Weights of a small mixture-of-experts language model, trained from scratch on English Wikipedia.
Size: width 256, vocabulary 8192.
Experts: 352 SwiGLU neurons an expert, a sigmoid router.
Below are experts of layer 6 (counted from 0) of a mixture-of-experts language model. Rows are named gate (a neuron's input weights, with its number), up (a neuron's input weights, with its number), down (a neuron's output weights, with its number) and show model dimensions 0-255. Each number is 128 + 24 x the weight over its row's rms, rounded and kept within 0 to 255. Numbers have three digits each.
Before each expert's rows: a language model's description of what the expert responds to; "mostly gets" lists some tokens that are sent to it at least half of the time. This comes from a sample of Wikipedia text that the model never trained on.

# expert 5
It responds to: Adjective endings al, ical, ian, ary and words like national, American, public, plus election and sports terms like vote, champions.
mostly gets: " American", " public", " National", " national", " European", " professional"
gate6:153098154157161108125142091124104170105080079106144128118162164098122124122129149155110155178120113195141119139142098118128099112172160088147179150102111131131139096083122123150122137141119137101090158115156123125146128159111118141147146169124135131137134128153142103115092112179122129123108125152125137121175125163189149153093103115105113124131153113103147157129151091134136163117103107115135110153110110126120138105129154108125182127123129108100137095141106121153183176132116135133100138121098123080129112130176137157162127137111127135108155109152107170169130117153106141127095106113080114121129141108157073165129132094166129117131150179124104140105120090126146126142132091072120091121096141136148166114151114115132100123132160090147133128159123091114095109105108115
up6:178140153128150171144137135169127110061122112127120124119153132109113146116146188172112137161138098174122159101105106128106117108149103128133125128102103082133115147153163129111154147135138143104104133122125161112113142120158111090111148138104122153131140131159131104131085128133129100118136163151121106098134128183140075152122130158114138141154134099082125150166134061132128126130070119127117087113153169139096139140142114123115174143146116113113093109152107134142131119123126138096094132128109165126096091124183144125136184096122155141110145130133170158140135120108130103102133156128097108132118149089112142075093167074118163121141148147142140152132101143122140119180129113111124162089145156147167126157116109117147156132120143133109129124134169134125103085115063087
down6:132123149100162111117156097113145146109141131136085104120124151119143109097140116122132151166132143147101112122166180096120129153147166134129160108131133107124160109073119088123130171116101122122108092169121136134121091183143107140161128162133148108133111117146134113123141088104106109132125156087145147157111153162162138135123114093113100118157177116141122126083107124141173126127099145146138115099114130138143137127106132103165091128109097123169085142154113128091170103170148121181171136134168145159150105118083132163125122156133134157128103083117178119148104086154128131099087117151126170133127130152106144176073124188167130136108130126151108079132147138144116113141159120141111118145141152163175163141126124121143112149131128111112119159137158102150108139096075142

# expert 3
It responds to: Prepositions and complementizers after verbs or nouns in running prose, such as of, to, in, that, on the, with, before.
mostly gets: " that", " on the", " with", " of a", " from the", " on"
gate1:140097145128121120093104123114120120137141115121153137150132141100138130167106127125144115140121123127128112134125100117138102134109085142151158108100143144152144121155113165104129150106124101089127115071117145097148125155132119087149113122141078121119137121118112113117083084138111117112126095124130153162136149114142090130133134098089160113132171138136173110117160105158100134116143113140097127150139100130129122174133138094132107145122160125102130114116182135123081107121140138082126147117117144088078106113142124153147091153121140060123064114120125163152141141106150151150172084139142148110121116161179152051112098097164124064145133088074132097172155124100144124103131083137142105103134084103141119154149121104150126131135140144109157136101111161151094137136157073
up1:106142137117142163134146139123114095103147103097103136116147130128119116088146104126154140107132157137175101136140160121107163096142172144101123156136142101132112150087125130153126130159141152163123146144139092144102123127131157195123145114135177100143122131118130147110137149090115148140142119130115101122133094118105163138141116125150064113141113134102091156154113143083158115124155144128148152105105156106146124104109110171149159131120074128175086126136078125141143147173124109171136106132102099164160144140090122129101168102127103160098169154135142092102150126185114121125076172093145090156134109119138093153139142154124147165123108157152129177122135115132100152149119155143061117140128151124107125110089140131152114126148127114144100143161165146104153099107163176
down1:121121131105118123119151106156143128147109139162156117108147153182169140159157155132137131149127120129076138137148113120128142112125147103130126131153169129112104116133130142108130141144146150138133139097140129114108111155118112098111130142121167137172108107151110139138086122102105158152133096113148112164106135116154127129083145136148110098120129130134109134086135130123241087093121106118126137157130159156128204137115131105116128144116096167129124135152160169111153130082124140095172168119126124119148109146091121139141134097134165090125146125143148167142057150133141121088039136128123156138118161139121124129093160126180182126129150101118084115169169076144134098133126121145107129122124113079133144115149116148107119116150175099111137123121141130139137123134149099

# expert 1
It responds to: Line breaks, list dashes, pipes, colons and coordinate symbols in infobox lists and tables, e.g. "- Genre:", "41°14′", "(aged".
mostly gets: "′", "″N ", "°N ", " (age ", "- Coordinates: ", " sc"
gate2:179117121151115085152157105125104095140107132138126124141125124136129107145125136119091099142139144124118108124135068171133121148065114122115151105121094103069124117110113134126100106121142137108085101141129175135168169143142140118142108164150118120155128092141129135093112134121107103136138127100114120130085102143148152090102160143093107100171182169140165130111110117100126139139142166068141130102106138142119130119127109122102130131082098153167096144153118097119162120124098128154135099109160127119128115128122139075139126102141145097152111078150105112082120152135135126086108156147104121111131130109127119119114111081095120157061141138074145127109151096129142093177134094154113112093116088166095089166130116158130107162126115132170096132133154109157123127155142121
up2:180145158101145112106123081134134097130118098121147092129101106069182098101102127109130120129145097155147091104077086173150151126119125085062152126117135112072115107133117155112102104135119157093124122102119160112135101100109132126128145124120138113153127119143114166158114130138098091123109122110103127144149092139138136085121130152132141101180181130110096141159137164116103106135130161106129135106132112135122143106099136128121166134093103159110078128151099089139159072095095148171108093097106157141138136137114133106110131109113133093133112075156101123129120141110126116092101138148152129135124131166121123088146142127116126178105146136118172124124131075114124106160097129162133153093121093149130099136156152146110103106096154138177103110110102120133115139099129120
down2:140116151152130117092115079124193157130161168100130104123110122135137142131124133096123136154112106097118128125106131124137128094135119099134120159130122152123134129115092131125105118098184157129099118148151162118110106121118159120096086125108136127153115121154139113141139147142108131090112128075131143184160140119072095172160113094164142104141089125156114172111155081116118092112115094118117149154141146172123096115083098173120141158131140138158106165163141146109143146090129111146140117076124084149101109110105145140176123117160094153120099102105093146124114102123128150152149117115147149143089113096134151139123158116110125124088154134108133132134137158135115169075128138135165101113115122114163106126115108092196160131117092109146112140133099191147134153166109115

# expert 7
It responds to: Short fragments inside personal, team and place names, often in tables, like Gabe, Sophie, Maple Leafs, Hong Kong.
mostly gets: "ong Kong", "ki", "awa", "ke", " tri", " Joe"
gate6:134115133136110104172164102123149158132077143117160144097078107148136124112135149102122111120086145130138121073137136089094148123108154145131138096124123132092165123087117156125133135115104144147120137098179157106148137171159101122140104121121137132108089129143129160147103140154104141141167151153113120111100148129113123136130116155128118120165134138105117147162161125153113097137096117159132156145164159140131089080141148173119138136117179159157117148127181107113095130146127133149107116121124146095143137145134146112159173155143078100152100164112117112125135153129181090068148111133106096164151131146094141144119129102095203119128150092146093117148135128128140159176128143116098135158102148136097165106129105149131113113138153162123146152116099111154085177163123110
up6:130141122131148113109112106138145082117101135159115156100127106143099159109110160169088158158108099141134157155101097084136151139169143140155091105122090162117132134096152141099115173167108170146158173142131143111130143102142138069105117101180136167156125131123134122139151125150131116141149140144151125120129115125136138150157128126147138128142106124162158126150109123137096127089111099114162118122153101139136158130079120092124090174143087096131182129130141085110136154163119144172143139130115143145154137132140163089099140113163147114100124164191124149096119130135138175147097125131109100092087181091173152146159129161162083161147126173146136132086150145151154123128132151113133116115145131162098133118140139102109112153130116136148107150115155164121112136123107083
down6:121163133091130150138154120119141111111125156131154117105143116122128149129150163142129088083125162119150124090102092120102142142140139097157159130126098124132092130105099104104099112125159127114147150143157115182154143143125152136082111123160080151102155133125083125099135121129135137084185116138144124108117135103107140078114145101135089111118133106127149132119093132143118132117134095133145111110122105168124153181151129135157056104110155094157136148134134046183158139167118078162126104133104176164123171110157125114139119150119141121161110144134105136156102102175124127149125139111109133160133126134076174151112117112119130107132093144147139126105125136143164147154152127137162092170154157125096163102126132140142097115140149105182133114114150121120143159166105095

# expert 2
It responds to: Tokens opening sentences or headings after periods and blank lines, like The, In, On, and pieces inside == section titles ==.
mostly gets: " In ", "In ", "On ", "==S", "==D", "The"
gate1:121163120102107129135082143157116134115095145148129185101150178129180112131115105134126135104130093124087109136198111148145142135117130128136162140150113126106127172134105073141129171141119157127127123087118109138147154094152124181170144102099182133154144145136088151110140130126105131127112100136151110080127142139098096120109136122118096147108132115138154148123120112134114086155132102121134117106121114164101138146120144096165113145140084117111139160117098107102132125156092081135134186120137115132159102127063078094075120109106167122108120154166094130112147142142123159122113123094129169129105114113119136110125137146073071104117152106137165104137111093128139132112145092145139118136106107129144124155134106133151122145110113136158163137073138113091124132178144096
up1:108113091090114128131134114142177088161153172153148145149108140114079150150135127102119091143135164133161153095106124100140149161155105145088127127138161126164132136107134163133087119132136102121100059163121133134132144138094166122130114132075120161161121134127159141126077128139102088111100137109125107139145129117113160142118143184196100129171126130147137144145093108154115169139139118143097164106144146101117118098153116165101154110106092126116089108143126117094087105147162140111122108151148122101117130135155116078134104162113126141142133147100101106161106109120109106131123135170076126159105106124087113144123110139126133147129135098149110095136105115119119168103101128116120144117174159139112118122168154079082149114160167101150147138143154130133144099133079113
down1:071126152161119117109144117096130135116123112125123140109129135153103173182138093128071138104097136123143110087097142170105152116115127119126155145110145150150149151136148097113151119084138117129130113152121116113125124196115143069123105125123097154098101132121118109125050140090115116097156124109129098135131116177107112118115120113156142123137152100142108114141136081157110124129087137104120094126151154109104151089141061103127130093107139132145140120083132111145107141089118138107123157128140128136060115161132117098140144139146134163130130124108126118173110121089137117094119156157121137147165114141139103132053088082118152122150108111111131144072136087121130129149135135165085118123122141128108125098122091093127103156129144099125165123127125144171125095129074107

# expert 8
It responds to: Digits and numerals in sports tables, dates and scores, plus pipes and en dashes between them, e.g. 31, 2016, 1820 –.
mostly gets: "24", "30", "19", "29", "50", "16"
gate2:134126112141152085144130159142113141120138093126112136097100138114113137167123106068113129131151128118107147113132121122133125141144115130171154144112136123113154113114140138136111153131095147147147131110137129137121130183104112125095161104131119170161094103130154197060124113142141151117132125113110115098163120034126113106152136160172133131087128174159164094127130088115107138155123120146093098145114131068150141112148133107139147139111143123140084139125126140159102111114122126110080172116112141111147176148133107138127133101118167141139131142118133143093144113121144144160108170165127136109099183094099083081112106092124139128080114139169127083127120130133108139125112114133172143122112105135113149106184151126143108141114131113089075117128127121150159081112154091
up2:118096146098091172094121117110117132163125197147112089145146094132134150120184138102123084118125136133189132109150113102166176145125150127120134106129085113112076134109107145101137110148131145083114148133112116149124120080177140111126148141096121114128155143147143103141117098116133153144129098102094130111147130158105097180072124142140143147154111116112133152148140137136142114144115098158154146166160162175074151125113121132155120125125134144112166088126085122081119150133114146135166114117114140109129103109169127100108120114107122139107135111115107127163163101154085115115147124117145112123141101190135184151143140182117136114152156109077153128104116144110162109146157132123144144119085099149118131135093096141119149112121151158140161116118143128112081169128106139
down2:113152116116163139105145132134136148108097143131119083134132167164131064103131165128146127133137162167082128161126130128174119108122159106157162163148134193126123114113132133139099145099109154126099116134128151110099102140104091120117118146090097112128143135109140097133138180135158115140129182103124112128167125149166149189108110176161097087112135094118129136134034134141117099166144143138127138096133144132125122123110143101161157162125108122111112102103170148138141130132148136118144132079140099123113123108132081108129126117124164154151077105117125118122115085137140150114141102116127128100159112169099095119091141149109160140138101135135142141133101161128180137177094116106131080152137135120127118134129148141129175096120141178109145151136133140105088155158136110

# expert 4
It responds to: Word-internal fragments after an initial consonant, such as ad in meadow or badge, orn in sworn, and short words like song.
mostly gets: " song", " mar", " Mad", " book", " short", " host"
gate1:125115126106126187114161148102137132132096138122110137169159123147133131128141098106125105146121152163153075141153131137128135133155104109106134097103129121108099090127127109138093117139109118138110111124096129128111128122127122189119147116073144087126128133152126123104105151122154098136128098132148112159157146105149099161100111151182115104177153158099112128159081158131161131145105161130097128160135130167120152123104107102121146128126115118162086116115097131105168137112147131166125143116128115139155090139152102086113112127093112099062134172108145153149082123139131093138111140123131115150122104112143173184152132132190152139119111117157098099139117112100117138115128134116161171125123088107077159078124130110155115112091086069101125107107095096114132116139179141
up1:075112135126127079118135117149124124138141131152156105085157094126107117116121178135129140087144114138109143128084148122119144135092134131120119165181113133118110129128156123120182142120169171129134150152116115117172153096180143097133157150137142144127106134079112125136127062129167117122158119145071134149119124155112115143151144114081104151086136142115128103075135122161155134164177149105152143105120126095140106096099126123137076126164122132118132098124148111148127138150139116104138162144151166122102121102119155127180126149166164131136127110131104153123133169125179169129117121126095125086149148125127094133065138094115082092142148104102095154117096128137178141131133142152119121141104107114144102163148145122144169155119126143099138140169155093109154145134085136
down1:116150127149131083105169177116123153132176122106167116122157161151119094169153153131132119159125102142135109133116117105131123135139143152124150115105097126149148143135128138124133150113126123161106098112157097071106095128135136084119145145119142143113154137150150148119110133161120151095107136134091135122110122113101119106154109103079104125159118115155173120104149126152165170130088152116137104125138124089120124120193131163127109069144118166138151095132148154136148110148113110175113150126141103122095107133156135097119110110108143128160147076145071116162096091114081129120137137134137101120099169136154168140136124122146149124134152153137149200143070122113117125130116121102067076145143136114134108129127139167141123118093122095095123161116154119188150077100140131

# expert 9
It responds to: Letter pieces within Slavic, Spanish and other foreign names, especially v, z, j, like Álvarez, Beloglazov, Zombie.
mostly gets: " Gl", " av", " Z", " Gr", " Jan", " Av"
gate1:131134130094138100161156122144135088134111152127213121147134169186191109150118137121133121125106113104143105128133098143130066110172108129163157087115163133130100127120137121122148088146139142123133159127139109132130092113133116129135125090144187095131145127174109139145124117191106118149121149163119111127081133142150140162129117191149137141121171129123103115127158133154161180087161118145079152158112158144142126139122081135112098102127109101119116139170103143085123116150095151158119159167070095151109125121117153110143101148096123116150141094094096117156111143139180154135094136132115109114111127131144122124096107117137121159111111138155128135182095136106132120132107135119118148124134123120118131142130141169152151125131080137137145152135151149099104093158105148
up1:091131161123146139105138121133119133122113124102102108090134113102121094117101179126101165108178128115122155126146083149131154124117111138139117166128139172133153161155133124143116143135122119140147105154132139130083139134091138129114170107100123141137099142113124088139127126103123161069091134081153121129161116127113149114117147091128094130167072154198133153126147121092168128148117134115102130123072145136103174132106139145154130131130178121131119151133127138123079165160140129132185114102177140114134114141076142153093157115095139112142145156119162117110167146112132172144156127127107161129175095112104131159140100159144126089109107162111170120081125192143128163122162148139138161142110115137147085156145123101106115129157112135126105129149133136124126142116093077
down1:138136149137139152154124191085100123150105121136130135117102149133165103128161142158157123147113143126094124168162132102109089147073120131137116101101117061121133085122149128116123157129178089120131151071114115158133160106133120109137134132141106184179138135136172123158112111142118085116160115109116154116128111120116116110139168136127074130143125096105088142100094159132143105112147076146109118088147097128067088147102149119114148132191161117117123122134143125133134144125116129148123104176093113120136151145119158138142122136151161099150134087103131133125121161142108144143142161103089139152094138170137140156113157099151142119115134129134127079106158187149143126121135184148121086120101138146134128109128158104148171150124089179140146121119102155119136118127133135

# expert 0
It responds to: Verb-phrase tokens like was, is, are, had, also, and adverb endings ly after auxiliaries, as in "was carefully", "is a".
mostly gets: " was", " is", " are", " were", " has", " also"
gate1:119105124122157139190118153160132144112140112165112120120153117102110168144102141131137114133168210093107145112149107126116115120108173097085147115098113144102133152154129148120112081138097159157093155158131146180159127136140143137057148149129113127149124107100137147067179141127116134120114178133154178120149144129122164134136123139128186108115168128124101105068164127146149155116132147145137126148126118152137139094109127105100108107119121162137150111116165113131119105102152114114098116121116102125097121124104079113160156131121153146145105112184130109110126121138108148112100095130174137059089106105131162102104122145109128115124137143118106099143091090115120136135122092161153143124093119152110141158149123172102118117124137150147164138124146158143120101147150107
up1:149098113146153160167127138092147101125166158128079097117124114137122167161137124116145115123149146148121137143158113150169104099101124126112110151122117102113151152151129139090114110119171117103109113148141104106176117116159163132098106086124114093154153129092119135108142123159097098156086182147103155129145106146150130141173122142087185109116105139138127111126176135094124150168114127162128138152158114116088117130166123147138128069061157111106132113115095132092107078114167111155138184137129127120157106146134102119132173154145137105128091113149107102131092127148126149143104118184133085154148157100090095112131088114143150128111125108068138101122112129101128144144124117140103174118175104109126137166157127139099137114115137147138106125145114154106120113145139126
down1:092113106128168148140138089135164118119112088127154152104159143082104142152144101170105102134108090117086083095156165123129160099116095127135156126109110109077149147143120068157131138136148107092131156122126134125152146122156151107116130100102137089146141124148164128126111075112158118129101138099173113095115115127142117107180121144120180080135130172127129117113139134120135095149105144125133130133100170150146119152130152094072100132147196135111105135130154126118131142128107148158135108144181133114126148118127081123150125129118121090131122169158129074114126138106108167142156099142112119103135110113132128101127090140100113102120174143125130118148132152117112150100154089122102143142151128127160193153095118145137044105122121121116120133142120137121125083155145124